python train.py --n_experts=256 --n_groups=8 --norm="rmsnorm" --norm_place="pre" --weight_decay=0.5 --max_steps=4897
Below are experts of layer 6 (counted from 0) of a mixture-of-experts language model. Rows are named router (the router's row for the expert), gate (a neuron's input weights, with its number), up (a neuron's input weights, with its number) and show model dimensions 128-191. Each number is 128 + 24 x the weight over its row's rms, rounded and kept within 0 to 255. Numbers have three digits each.
After each expert's rows: "mostly gets" lists some tokens that are sent to it at least half of the time. This comes from a sample of Wikipedia text that the model never trained on.

# expert 208
router:147097148123132123159158138146121113165118120111126141136111139123101105141151105105134109096136159142146119107161120093111159116158150138116085145139119111074163110175100122137111132094103131
gate0:150114135104094132145195139113099110120109126137145084166142140122150155139077093088113087168152125151109099152121128090123136117128135143127167117149169146142119126116126108102135158135134130
up0:133169146118171089111141088154127192111098144147170121133129102141110142156103157110187092112094098119111150116145147133118117159106123132177120077060124117123128141126139135147124120143173105
gate1:122132113144111148145139116138115119119128101124130135115180147114165190128151105138145108131117113114141116156088127104130114120089150123143137122137121147166108118105121097155137141116176126
up1:107118152114155132090102164102107145146117112116138103083144120139126142117150176139137125146093103129156133107106117119108125075162133108097112160094159139162157118107136129126115120125165147
gate2:126108144131143120162131150113140101113166111116109091126152082149164126115126139137137143140118110131142131169106140110066109128125132133103157165134072122119136121096158157085150133115078120
up2:164148158144127152105109117082099091131153097134102136144123159105124109167160151142134125153155134138135120079111100106108101133130139127135114147145113155150107124131138141151112088142117138
gate3:171125127103115150157133119102125117123141077092090125154159143133135211093140106093109106147114087114128112141150128089128141121124143136154131155114160100135123090101087108148141126135097145
up3:136121149116090124130166135139119116092121156151126074108125116135142139115163096123150130187112106110106103121110191117153091129121109099090134143136115149131111144103176176102138137112152106
gate4:133113180072134117154174121090135141080088107158139164146161135108132152110132162116146147140095099139094093173132139125143177161119109172121136109119136114105144080122120134154171095124148125
up4:145154108083113133170134120126114113096119147128189100137169127151141114120126099069104110147120162119144152138082165101137095143145146113131146168118131141127140114095144114115136103149127121
gate5:122101195103120142119155156121075172089107119155135131108113109169109188113085081147139093180137125155120104140116149117137126153114138146157131137125127100136094116129149126109121118125110127
up5:116079174099118131114152129140103128118155130142116119163146133186128152136074117135138136158174134165119100149157124102143156181119159159121101119129126105137090138141137142121098124115120135
gate6:103095107101095084116138137123122140082156121096166113073140164142157141112142118094115120109145098134106124116165121178131146092133126113134123171114139113142105130145139122119105089137181101
up6:120128162140138122137123089120120163093128155133151176149137134162107127138113115140107113106140161150138125113101087145084161157114106107121132124134119172071135088155138149132127155112098138
mostly gets: " All", "All", " all", "%;", "};", "-"

# expert 209
router:140137124138122110149170148168143108092071089097142123138083092134090124115118143121165102133148102149083106140089126128156160096131108118143089144152118102106122127132119136101109106113129089
gate0:148136127076105137160122171144121151128120131144143105089118149120158097107145138118116122094122138111147073155116114172124142111133137134173137150149141129123157114136127146096107105141141143
up0:140109104146093119148118121161143117108129142071076151149100141131091115181122142142118138095134177119110170133108109113143151116092125131110102129130099138110108141130123116135148084063175085
gate1:153156129113130110119125106077122141135130146183082103127103143118127123189131114122110163111114139132148139122141116086138137137128127123128107136148078111141107071113136116154150105109118150
up1:162135102129121162131171133141141137108088095133156099130129135146137121102137166084146136173089133121130117110156172151103141164101139107094157123132168146139128070127120169127122122136148166
gate2:121122130117147092154127149137132119117111119063138169111095106081131142147105107124146081095103094114112114108120119117133133105114128124124117094099094144113119146132135113125135109121113152
up2:153088138121142141116112119132143148153141189163129151170132120152121127085152143114114140160105145153137098119143128141148169128128112151149145116135146128158129160130079118120158112171128126
gate3:117123126105172143156123180128124138159133170151113080135120163158124094122087063115135149127132112114130131106110178110135145147144139154165157165149093114157122165083118141068136088148112121
up3:114142129157130117135132135080146133164144123171127131104110118109110115120140140076111136103084113126174152118138134211143158161143132111072109100141156150120129124134131112171139170129145134
gate4:160143152136127158096125149134146138124136057136156123123161113182125146132097142129126156095167087141154118125119130123117114137124144170135141133072148149124118117115101135085170132127104145
up4:153107141157159122164116114162149114141106099141158150109150056179123153146143111114135105121127063163135152098121109147159144133132152159126106143078148142138103143134095115113126073124113133
gate5:142148135123159097126085142076121113164158107125143131136210084147110152127145153113117122125093135115149164150155126132140139111148140100139151128131140123131176126125169154141143146135116139
up5:108154112108125106155112162110112120118143123125119128109155134122126147076121144107139127139110127118092128151141103123127119159107135137125153135132108086136155097114130126180177123134129118
gate6:121118130149121141156124163133127149106130141174102160147118116157157117122145139135113150092122164076096096115118123101164118142156097116121169100134134090107119109100133108071130111149133151
up6:132127109114112107144163133127157108129118131122154153137144104151135145179119111107155150144111116132068120115110126158112133120103109138090097141107122139049115136126118131127158108156117105
mostly gets: " km", " mi", " cm", "/km", " mm", " Coordinates"

# expert 240
router:132124094120075124111081129151141076118160107122125137070124144140131154114154118163154123097123135116122109106084092111138139083164130129102143147130096136106166108170103114120120115097137146
gate0:112098176120115171153079207099065109103157112120087092139128134104149089114145123130142136136115161135132104139117177124104108166138165136117142081126136140108109118126123156102154139142137155
up0:129141094103135117085123131160097134156048157093148169151133102153087144104094093119135134129116117109129120117097083147213150142108151125133148125156082125141145158099114131187156149117110117
gate1:131128167100154130183087123152120117151145133173133153137123098120141107107103100092119145127132181145111110134094146101132152107148107146117147156115171116116166113139129143137139135112140129
up1:095135180119144124129089147133137132162075148122107115107148111121109133137073063160093109147126130103152146153070165118131146142137134171107127128136141188119143110121149143136156145119146101
gate2:100144138094132145114194153132082101111142104111132168126161167171115103131144144108135076124097102148145139126137126124141147117107126109102112139172118152101119136122158145097152168099121108
up2:101151124130096112163098144100124106127110074112133187066129149089103128158171127156140109129112126141144106143118094154117143147162163144117078159181066079096122101122088138140144164123122099
gate3:139183123133135138093086113152128130154125118117169137140044109124110156158124121135166094125095097137112127090121141166125126116135121113137121132130121151142110133161144157166143102114125090
up3:145163117147172129153133099115144125155087111151115106171171115158115091115117121132125130093143147157123099148106159147122143160142106177123168148155181103166105135127093077141096110143117119
gate4:145181111134151133134155127071121116147111135134134167087180137086146106086163126137143086168155138154154121073141129100146138159127143138153106119133121078160138099144109139118158113123149099
up4:127128116119118142114150110139120134126097154134140188119173135141186116118148153137128081139114139133135113124155109121159115158139131137159095104070144118131137097162096143108120100144112095
gate5:160131176165126158151121123184140132145098077105132104114127113159100120136124132152147103119133070172118101151138124138132134163137101169148121121115162132173127147127132122143119126135133133
up5:084130199098128135158161161103090121120135128167120128167094135057156106166119133158106160129128174098101139090151083114098123130138134101113102078147155129129129155113116123112143122123078080
gate6:152132158141119117073086136103124126174186119153139112149124146105122110094136171124079144125098082128132136103129129139177117152133120090164115140139163075136125149121141140125137124151129090
up6:109101102102160155124125114170137138138105132117115122154106133126138114185135092156097100102138131093086112119131109148122105103108104130149156083131120131140138122140124118104105137110117173
mostly gets: " /", " (/", " Current"

# expert 233
router:085167133112121155095144141128116164135130123150111097154140123143121127172143130108071151126152141065119110124118175113101116087125134141152107075127109104148106147115092178121174148114094081
gate0:154159136120110111099141153120107128126131104170152115125160150138092096141109152141119107129099145130102107195154152183085102165119155121127132138108156100111094141135111094119120085102120144
up0:116110089181101137134133114151147165140164103095115142140131112122158170128149080155109147118117107131118114079149145075127128094158103123103100099137115172105095126163129162113129112142189122
gate1:157146123158128145150124106146115120100139109088094172130094156151136143154154152075152092134116173098143142117134179098121099106126146116114143129168124152128119107150157172144111126069098130
up1:152103155109126131174150156142109136137134142114126128124103122103118102140127166135123134159149164159120162141116126149121156133131143132153129133119132111132090105133148133087145134153125133
gate2:142134146116122120134109095095124112109100163169128129113141131099121159144179100162084155091160145169135123111135145140131143121102170111102141139098109148134099125161111160177131178134136141
up2:159124139138133110166111142115146066122110148172134140131093149130092162139112102136135155136170121137127131139120188166142137104169135140136081154102176126110160154129136102108121125176114139
gate3:128141129086107121110095066131111158109139147074108138113108119141160105119135150100104097148131152158162071159182158105089128152129157106135149178134110114134107121129143165118142140142135133
up3:137113118156083121119149156111147162133100125143098186118139123158139127110180146117086098165095104145111108110134138094141102124156158117112147107119129170147133145105099122145134149144116156
gate4:120093143122143142106120150109108144127137145112118134149132130106083153104184150152128177160099163131141149128139116173071107140109125120142138177091103118126184119108153096144168115130153127
up4:127147140073124115125128116124115124097133190104144117157122149167132124144090152137118149136100141126131116099113102100083137106127125129114175146105129167110147130117147120158074134162119102
gate5:153094127121143113138116114089137129129123158135147169102117101112143142127119123149109097121144137117163102111088077160108116133117092149108103114141086104142130150109095078161156106113115115
up5:162149152136142080122083131083104130119094137110136106131099116135135141100110079142126118153112111165147151119061104133139126144138136095104094154097113138117212133148101094158115170100141136
gate6:128115128133146135094130146159171144089105112120109135126144116073150112102146187136132151130145148132159066141117125166066131136125152081149132163103143133101117124095143148095104136166124148
up6:107113103151136112110133151127134129135114142138143088145123135120105134153104149155155126092114109168183162129178145129150139145121100131140179156120140129118154095119103111124158129139133126
mostly gets: " Jr", " McG", ".B", " Tw", ".E", ".T"

# expert 235
router:142149134112113106127126126083113157124115138137118129120139120112096162126154151130087147161159104118151154162116107125126119138100136132143100127117181160161172150121114139131141144126132075
gate0:101172149120149122130114109142124098149119150120119049134132149144123131125136114112096162129115116156111113132133134152100127089151117115154050119106149105144089139128103109169137163156140133
up0:117135105105141129099161158094111098074148131154125136155136112128161123109099135152155163129108123083171124095137154104129101163122139143134140121120116143114150123162134144128174095088091176
gate1:152135112140117119173144098126119121125124122106118127148127119096190107160157103124142111072142127090115131126177148125131136095172106152128133110170112087163171146112145148155103152129110141
up1:115120135111115116135124136114158118120108088135147121123125180114144144165111156101102099123177091143137104195121125119104152099120135124117125179125135136127120122104149137129135149099130136
gate2:173101139094144148106136122127140127103120094153120156130115122137141087135108137133102144093119118143127093130089148138121085135133135130146152096112136108103135088134132090098147168104104113
up2:126182124110180075119084111155151114107112137110123127173114118151096159119143138120148159099125137083134113106111134138081112117130133094135111126128126139105116180147097122160158111114174088
gate3:110135134123189136097085093145106136141161112128128185147133145114110130133111152094095146118124144117134158121134105136163109125148138113121103124112134076154135126133147175151147138130129124
up3:108105177150098100138159093163124138129107079149152178093086115126125125110145117116161153146163112088128115146129082101133161147156173130173158154103093118162113108102095112123157133082111156
gate4:105096111143141148154123135075145139103115190112128135111127163105155108115114096125113101140103116124094140121141109164107081166140141133123129107100090150146164149119141123160133127132157142
up4:124133152189146148119147130130100141178152131136166187099155162145097146177144088131125153122077120156152128132094162174127098116094170126150107127122124146139091089099103162125137124117157134
gate5:133134146172138150142116130125122152131178130130118084093161115100126112114166119090119152144103105117134139169130137079155150163162113139125117150154164092171148119110114093146071118151113133
up5:168127155112113132125135158118110139115141165122174117105091132115136129099116121072115098168139141141123113148130138139140128142116135142108127132108146092159152114140122130138123085126154146
gate6:135147115128146117135121103160170140194155141111116075109166150125099122146115093122109093112145093150117136082144128150122118098134115142167124099097129108141119111124136112129092165156184114
up6:090130134121122164091155163112110142068139075161145185120130132126133154135134135121130166096122146151140137181145159117135124160098134085122143147174122150147164115117137119101139111085101141
mostly gets: " Cup", " film", " Championship", " book", " Festival", " television"

# expert 207
router:083120110077098102140099150119072134093083113167151171142135167119149143116151137130130116128131159127146084101106096152109131121153116126135129115137126138117201110131097123157101143105127138
gate0:146118150123141150128111133129117131136128127111153143083169108125128157138153122142111135150084156052103137135110125107096135140141125129078098138124149118143127111147138149127114134110125092
up0:152134149151120177139128123120108126157149109117123108180103131084083136090128132148122158146139110117135119171106109133151131185136112110116117161134140136136139170123123097115107095163053123
gate1:108121153145115126115093108130086106127157134117143160124146128107122112150141156162126104119122127096118090079083127080148159119148111156131137093127113113109140179135080114168129152101127121
up1:099107108127109099149088137131084089105109115118132162096123107131138108128137134157133088109139153171116096116110108084118169144157159150112135132147077128134138133138096138133104097110137145
gate2:109140095133119098153135167137155126140112094085112103162154087138134109098134122092121079159115139126127107123103131122105143136118139114102157115128080091109131100122155120156126104108150163
up2:112113120107079161140124134144178123141126123052154124143147141124137137107188148125148136118127144145154116135118098106107145139116152100146064149143127074105140123146109085118111138116140138
gate3:145082098137130147094140104165135134168095142128120114138106111134111127128162094137116133160129090123149117121165125193162112126117152092133152100090131131125104106128130119113118102096114123
up3:042131140119127126134110125139096117123144105161140132133151109141109165132150099133132108175132122121116111132116128087141136165114106159102173150115116109176104132128115137077111070121122111
gate4:150123194157168149123141113158104175155130159148122134196130126154134120134086125157137132096112125144144124150146090142115114123095113169118121123128113141158108134137126124159188091164142139
up4:126119118126129130161154125120165146118091135132151090133151143128145125162120137160107147138152088048100122141143125097138089153121145107132138162156155118134116113073133125132114133155133157
gate5:154111122127148113148127144104105119114128098142096146119155120154110116150172184120108129119140148146145143103141114153181104141132155080141120129124138143159117103122105129129133126117057123
up5:131148165116090120131130107122110103135137087169135135113130129130117165128124114146093133147120124094159144143060127117138143157147123153064126149077140153130132115104111152107136147114151093
gate6:113143156128161145138182115093112104150126163080117143114148130106116106116108140140093132144149149102141152100116160090116139086087106150090159155146125111155127145103110154089124153120099154
up6:121098138130121157136129157141106126117135150166112092138108126128187152151089116159106142127120148146102132136133151119156139114101126107161115130074187148126103088142106116112157131090087151
mostly gets: "|---|---|---|---|---|---|---|---|\n", "-", "|---|---|---|---|---|---|---|---|---|\n", " Spouse", ");\n", "season"